python train.py --n_layer=13 --n_kv_head=4 --norm_place="out" --qk_norm=true --init_std_o=0.00888 --beta1=0.95 --grad_clip=0.5 --doc_mask=true
Below are experts of layer 6 (counted from 0) of a mixture-of-experts language model. Rows are named router (the router's row for the expert), gate (a neuron's input weights, with its number), up (a neuron's input weights, with its number) and show model dimensions 168-223. Each number is 128 + 24 x the weight over its row's rms, rounded and kept within 0 to 255. Numbers have three digits each.
After each expert's rows: "mostly gets" lists some tokens that are sent to it at least half of the time. This comes from a sample of Wikipedia text that the model never trained on.

# expert 13
router:121125123096127096091100146153136103115137086152137144148137080131132129074115174123120132096180113151135100097145116091112116089159139102132142172155127156164103154140
gate0:157126132117111122152093132112159088127107181096137127140169141132107148150128170145107139118133132136160131129061141160116138102145166108130132119114095149146163171132
up0:089158168077129097142091162108143085122113158081117133106118123149133133143122167126126119148139127115160155164115099124163121136143159083117079116124082102097108149149
gate1:126157131137156138175125106075125143115138107117163090160123130090116116092115100124146115144132149094073119128140143091134123111118078135121145089163118153101140163136
up1:138152122111132169131138171124121056120157103112155130111134139102140142165116124111118092155177161112130113137121097116129121154148169105072133145140135100131116131109
gate2:082149121154138086140142135107122112144130124104127154150157169152151146151132152113119104164119088133155098126130137085119126097108134151136103111074129148172147170111
up2:111164121103138085154138127130115095147160176119142116146154127110169129115122157110142142165145077114129086150146119070175129139118082102134096154109160114173088131073
gate3:140127141115145136108103108109134094091127139157109128157096102123132152105112126149146137124121098135138117168115126122107128149119141097143169126105093110200142114123
up3:163133128117083132150112094148119120100105115103145135133133145138141109101084118142183116114131112100154114098088045150144147163091161134113136143103094122130131146158
gate4:122152151172085126143128111116129115143141097140151142135123118075143133167161139153116089144096144151124133162138124085106166095159143119128123075152101168110136160125
up4:136110119123129150109084131170135141143129125066137140128104125113108141168142082131128124135078162125112125073128142114110109161107089150114118146138143131107108152118
gate5:141138128153147110154153160135116115157102144112150096114117087130137118124104156135123100125089109133138114125128164102172150154149146092146130142102148127143126078133
up5:158125088143148137140091156121134127162121088151105107135138125081110143139163128139069154119159137127065087104149127118091063128091167137129178124142109127123103132146
gate6:119143098116116140149106133150107091105116097144107160156147142166102123106113148180113099153151124111149100121102108149125106108126145149112113147124085148052149101120
up6:161077114130125098159146176119159122122110137117104155181144142118169129134123151106116134111136131106120128134129112154109102115073130176063131123141105101138125116156
gate7:151078155130132107132151135121146107105068129134094159124083150131157084111133135089146142109102150088078154136089116106110119169123091150103079102131107140134180104127
up7:180124125166138135169117116160147128103181100130151087117157132133108129159080158126165120148181081161106158117184122151111108118134129175100075145124145121123096165163
mostly gets: " out", ")", " them", " up", "]", "ians"

# expert 7
router:125104115122152102136111124113115111147154162140104114127127127097130128159128105097082110087163137154084130126138133116093109088146129168097153124111114070133127152144
gate0:142132182116084123105127143184097110109165135122139116150116104086150149130179175110099073156112094136114123143122127132150175106117097125104101137155106161136106118092
up0:157116144141159102076148120102147122129162113114156136116133168150161150110093103107138151140062123128104128104082161124132133137151172106155126105086120067124134154130
gate1:097130182133100198133106137125161143124139147171129125133169146146146134146124149135111127093131167114117135133111114171123122079142147072148130158107100127139141147100
up1:155148113126138116144098110113142133150128155129134141133150098128161145096162110164161162130086145130067111107090121128164149136120129122078154143156118122079164105150
gate2:094130181066113110118108141126134150126146114109157162100113162103098104094120122123125103149164146141112129156100145148161120093160126165120133145101118109169123107137
up2:128101159100106093084122153118119099130068120168164177110115133136125094138109107125111106130113136129190096115112140114113138085127119130130121147141104116165127123162
gate3:116155079140115124145128137131129089131105133119147117112092133115148135152114134125094115088091169140102152141093117121149149092170178154142135160141097138137149132121
up3:142143153084111169141164120130121073120125107144101109139125196109153113131105164123101139126141123110137130143146111126142169137129095105129109143128187157127082144108
gate4:153183075151177180109160133120126115116120155174123088118169128147161115088117140140112140131090127126121151128169124154112127122132158136104117087129097147139145094136
up4:196115106131118130094094112136136129140123171148121132140140095142148142112103154106145078147145143206142123145129161125073131155090119131124128118111103131163153138149
gate5:129118143116143082131149146208130110117158152070113139096132114128154121144119102158133133112133125095127139091122145153134120116110105186112108127144118119176184115125
up5:098114107135112130171158091137140132155114145137165129142123106110118091107116172109146094122146077140158140114095148089063150088116150152141119112080114114132095157130
gate6:129126152137164116114115128149128162105141118136142135141151103107140107198153093106129111102153125179134134131115137096139110126129099154115150155111125131095201134129
up6:130100152143132142109111164099133117097117105144173133124190127096145153126157134112123166125116150121144115104150160129141139113132087126137103139145119123146129163187
gate7:106119135140137133076115126143119163142175137156139126120103113142167104113072134078167118140103106104134160140112130127144132133103149100120173118106109127091189128135
up7:140104140096116119106131128125113139190137106082136100141153105164126131155115147108162161124153132124142136086139163108098139115089167153136144140109174140118119129144
mostly gets: "s", "ap", " | Votes |", "ima", "if", "ib"

# expert 30
router:144123118121161097115120131138114146090141094122100142132151105138140168097131159155166155156099117124117145106127118151126142098170140080115129081090097099129121155118
gate0:116137113111108151106188076158087101127117120153134106159115126166146180103132130147149103144125087139129117103115135123157126173120133112108153140138131101152138136122
up0:123159127143158142127167124129180127140146110174086098126129116164130167146104144139115140164143119167131140103117091140114152156118160124114112083163118096204123118105
gate1:122107157172142117152127155102135114125083142131098174143111128138112106112119107190090135147114138157124152139123152103152148171109144161115168093139125103132109149133
up1:079121166177097111090054132114113188103161159164140128138157129115154118087114138136171102113116160133097140113108136108128112155138116154142140145129120110157122099105
gate2:117131127133148124124157111126103122112164117092145115149123108098142171152132156135111144092169104126154113115131144130118147128133107150095098138141131127160113131102
up2:134128118146140098113097148079122146093135135167151158106115116136162078144133135151139129098137109143114146130160174134147171137126131151117142082135101109097140128138
gate3:150138117134081140139088148156124102118160146109161178130160070187152141069151140119124113114077156168104121153134110148092093112149140085124129124152134125128151145108
up3:123124141122142096133140149118155120104139129206115131134139102123172120113137137115160144126148087091121115124139109135143156124134128113171148138108112146125099083121
gate4:112136124100133102143119115089066091144118146156111150087143082144146113153139159112103152143126130111059160104122121084115134124113134156121129134175128150112173126103
up4:116140150162111107104126129164075093088121136128114085100119112128113128128115113115072137133129118151088117152151128089119158099147128159147118107145139155088114140126
gate5:125117091116131087122109155119136131114137151126153152151127113141140143141168170153163110161131170115151164129132127122112114093124133095173069119109136146088116147084
up5:084133131150173126151138062144149146097171107134138173157121150145124127120079100127151093107120152132166126130138133134129150088141134152129129090119132109117126144178
gate6:107140120146095128111174148133110108109182117128141129087142127153099108120104150080147084077154151095116106161150175105130119138169142155155108129091178115156140097096
up6:130094132127116115131156152153118068130128120124099139122136126141172148151117091150148130106131130076112166126091122117141157123102099127090108129127119110141105130113
gate7:145146093092120112120110124121183095143079172165142179145150099111165105138123147112106130133120124130102096091128124122168107133112141130136139118122152137133130118141
up7:134156106099125090133120121088125141159125106101129132107111123161140149151146114111112155135121135123117121116130115096143114089130143119130136129098150143083096126111
mostly gets: " | ", "| ", " ", ", ", "===", "=="

# expert 4
router:137112108150137115120122117117159135122165154160122148130148131111157121113132163104134093133136090116134147140122061150137117109110084156104149099091157138128135119127
gate0:135107088140141130108079097116141111153115137135121118131131147151154120123152120136158103125146111111122159136094127158141099087166134155167113164106135128102130145161
up0:165125095141138131144149149122127135136161118138154149071124092185130115160139152143103177127169136179125142152122162124141130124103147143078129103133135124135089100157
gate1:113192124135121121134122120144129101129161142123173135142148127103096102129113116129108126103088135151137163172154101133127093174153111190081135110157133188120133120132
up1:114091156142101114131148124135113121149163110099101143113131107130116133126139112164110143104132081152109137134120144182104130098137146145118176126166182139079152140111
gate2:151144188145085151109152135148143162116158120126137167142129104125154120094129164115121085127138147084110108119147171152150157145099142163097097099129137103141160133141
up2:154117163105121122125136140150108098123133170148100103151128164162140120110149119120152099180137098119151108117175116131101144100143112118202168084159138135131103139129
gate3:159142108129127133122106078154123110080168153125084186136143099097163136162074116131154149161162076146113122149117162136120128124109176116117095130102145101123138139121
up3:149144139149089144130111077140127112066165116138062171134117120093119153153096113126138147166174078144122122122140156126127104130100154097123120159073175121121142121130
gate4:125125183160080121105110115167172095112150139146123103097132114119111153135154146160127104145154119097067128105122141119176084113105110079113138123169081129108158142118
up4:144099119099129118142124169112167136135120158111148090122060115142133092112148057084154128160104089109154127130119135092128146157100142125097155110124115153104146119080
gate5:084138101145109116133137125138154143112126125132111152141133168111140113118122158121114112124133090086118094139189137161138105132133123158130139134148121110109129095126
up5:116131121162065129141103085122166135094144090158100153147134173093111099163119132113140096113129123091133137126139151153139096154122165138139157106135104179165119119147
gate6:139129146132098107091160154164155122103105117147056152150109155157147138142169126144119120176156119097089123123102090151093105092133116133131136138110122122140169145137
up6:105136113096126122106151153125159118110102126159149123119135157118130136163145095107146122175092109178116154142160082149126093089102105156142109124140172107161128136149
gate7:120138099119153117099117144159135106119147140144136149128109136113109117161106095146152130130132113134137115120151136135165127146155096142123128111123110119171137128143
up7:153151135105089108095132121116140121075161136108147096131126121137117122129131099107174164141124115115149117146127151124135132144082098158139132101162139133115148130100
mostly gets: " Mon", " Bur", " Turk", " Min", " Dan", " San"

# expert 12
router:124098126146160114110119124144103100140146175116149160085117136098137153141153128114168145106165150175144121154159125143126128117122116078135146095128138126118154102116
gate0:131131114122128107125104128102136132122146141124139125112112127126128144139154167177108143149132129148135101107113135131139112118124150106128131151130136117134118105122
up0:150111108153096126099169171167129139147136126127101146139106120119096144119099122131172144115134097123113148107101121141139146151096111130123093130091091095102181103107
gate1:122092114132130087095123110138138122166135114112120120131150100163077129143137104166157103147129127109144113150140117131122122149108139113145174136145120105142125120114
up1:132099126118163083168117110125127095128128131149106158092138128148076126093134108148163121153143124076134141138158132157089163150159114132144114083115119143147120109127
gate2:159112158101153120169131158164154117130157127126122131143130102139143133160124110119138101139096133160137141108135127136111128162105107132136139131126100118141145110119
up2:141110137105083151134094123142095125154126129112169154092129132118130153162110095091100158126143104130137122114153148175160099123091116125099136129123149127106128105118
gate3:106147139113115168205134153121150137123115135127155117127150131117081088116157146152110144209173082152129101124114141163126141118159135127150114127156151133118112105114
up3:128124108113098084095133078137111108139143138137136137145158156154173124115119111125122107126091136138124098111114124118098157097149122100143161121097166115152149172151
gate4:126137172116178118098146107128165102114141180146133168129152132163146125124136145137132088083119161145064143123128163142118133133162139154149112087126106110136124128125
up4:082160094123134134115124152126092124125085147085143115145108137150118134104120061138153147114125123145143105122121143097184147081139127110117142185126119128165179155162
gate5:099162134115120111151095128081139147149149158134081103083133153150107153117146143118138144134162132141122112129133181123102136150139133141146113138145173116131143133128
up5:109139146066153100156120141095094095134167139161124104118093149148134173097174167124098152135125127115103114145107107133112142121118144137120104120135114113105148102130
gate6:109123121143142090131136143147168151166144117128128130146126194146160118106145144116106113136176121146115133140105148116141111151117119111161166154101127119108125163169
up6:100114164157105115105155169118150126147122110117091137104115080135169111165113084140149183155121126115125125114094135147109152122116138136056146101124140116128138105115
gate7:134139142086094162113098114128128102128110094109136131138115075128138126111112151159120131103116119123107091085131163139112102144101146128149171117090135105118088147085
up7:123094098160122111150134120122099136172137089132119097131173139122105142121132118127132131106143151184130155175118157149074150134145132103156116128130143133106147089128
mostly gets: "arl", "am", "v", "ram", " Franc", "av"

# expert 16
router:105146130107152135107144116134136161084119106117111129145135128187085105137134123125134116141117138138113096092152133145167096114066159152101156180126151102072157161147
gate0:129136175128160075107149182081107127120136123135150092167100111132102175190117148133140143156146148117089105146171117162120105075165171142149087104138126135147128147109
up0:118126108161096147150174104179144116121121117115107104162109167103143093087147127145114110112146131143130177156103104115125175144088099103107156134131133132124144130149
gate1:127127130157170117167110100140134136122136097123132127121110131104115154154095121178119133141136098151150121071160117118101156161111113105098146113150050149093108130099
up1:142183118152106105115108171153122145091125145150168106153149134113128137168150148102124098102106120162128177081124156128133133112141131155108133110127123084148126138169
gate2:132107129126141133146134123146145080112097084102177122147120110115104129083098151131125149124156074082124145091140140136173159118126108156114135138093131187124157148136
up2:140120091103088129115138120103136187141174154155140108132180107117144133115140108113156103100133119117134113131149100120126099141147108106126095124109141125173146117119
gate3:132181148126139085103138095147149110147115138117142161145142112101098079147136139120147106152091132151164156129181128131101114132077115113144115111162123143132140123115
up3:143164133118093139116150159108144126141116153108138162123105100134084109146166138125144126105118116125156139129145113131149147116118106137110093110122095112129157137109
gate4:149112091126126166096159136167124125133147143143139135128131101084148117162129118115071139109132138144120143108098118087096137137141137104089169147140106169126181128128
up4:138147132130122114127119124158154128145118169148111121126061129110118175093143094088136153121121098117180137122121168141186127120144136139142079159125134150065145135134
gate5:148091123120130132102093134118091107148115120136114126186118152141107154122107130109128163178137147148119146119098106174099183102131105151144124125124085101162132147106
up5:129102112077151170118181114127091089115185137125149164084119098131118163158114056122109156127112100111136117114157141122117161154143100067153135136123103121113101114097
gate6:093184154107115115069118110126124094143144156117125131134142126154161110096094109127141145168156133133133155117124119106107118130155096113113139133141164102168129171138
up6:166083102145125159124126162130119146150125125119107126128114114083115162159156143136141106145097108124124133121183150125148133157131130146110097109104116152143137124122
gate7:139132151121069130110126145159123116175111129179121159146130115123163116172123139164094181140130123147141122120117120160078180147166153124120133059103147157152135150099
up7:099097122170131111131143111148141126116144104107124104144141131108126160101115142148136125125135122140094179086144129135158146140140170105108113095123146073071116145095
mostly gets: " years", "ities", " life", " area", " city", "ology"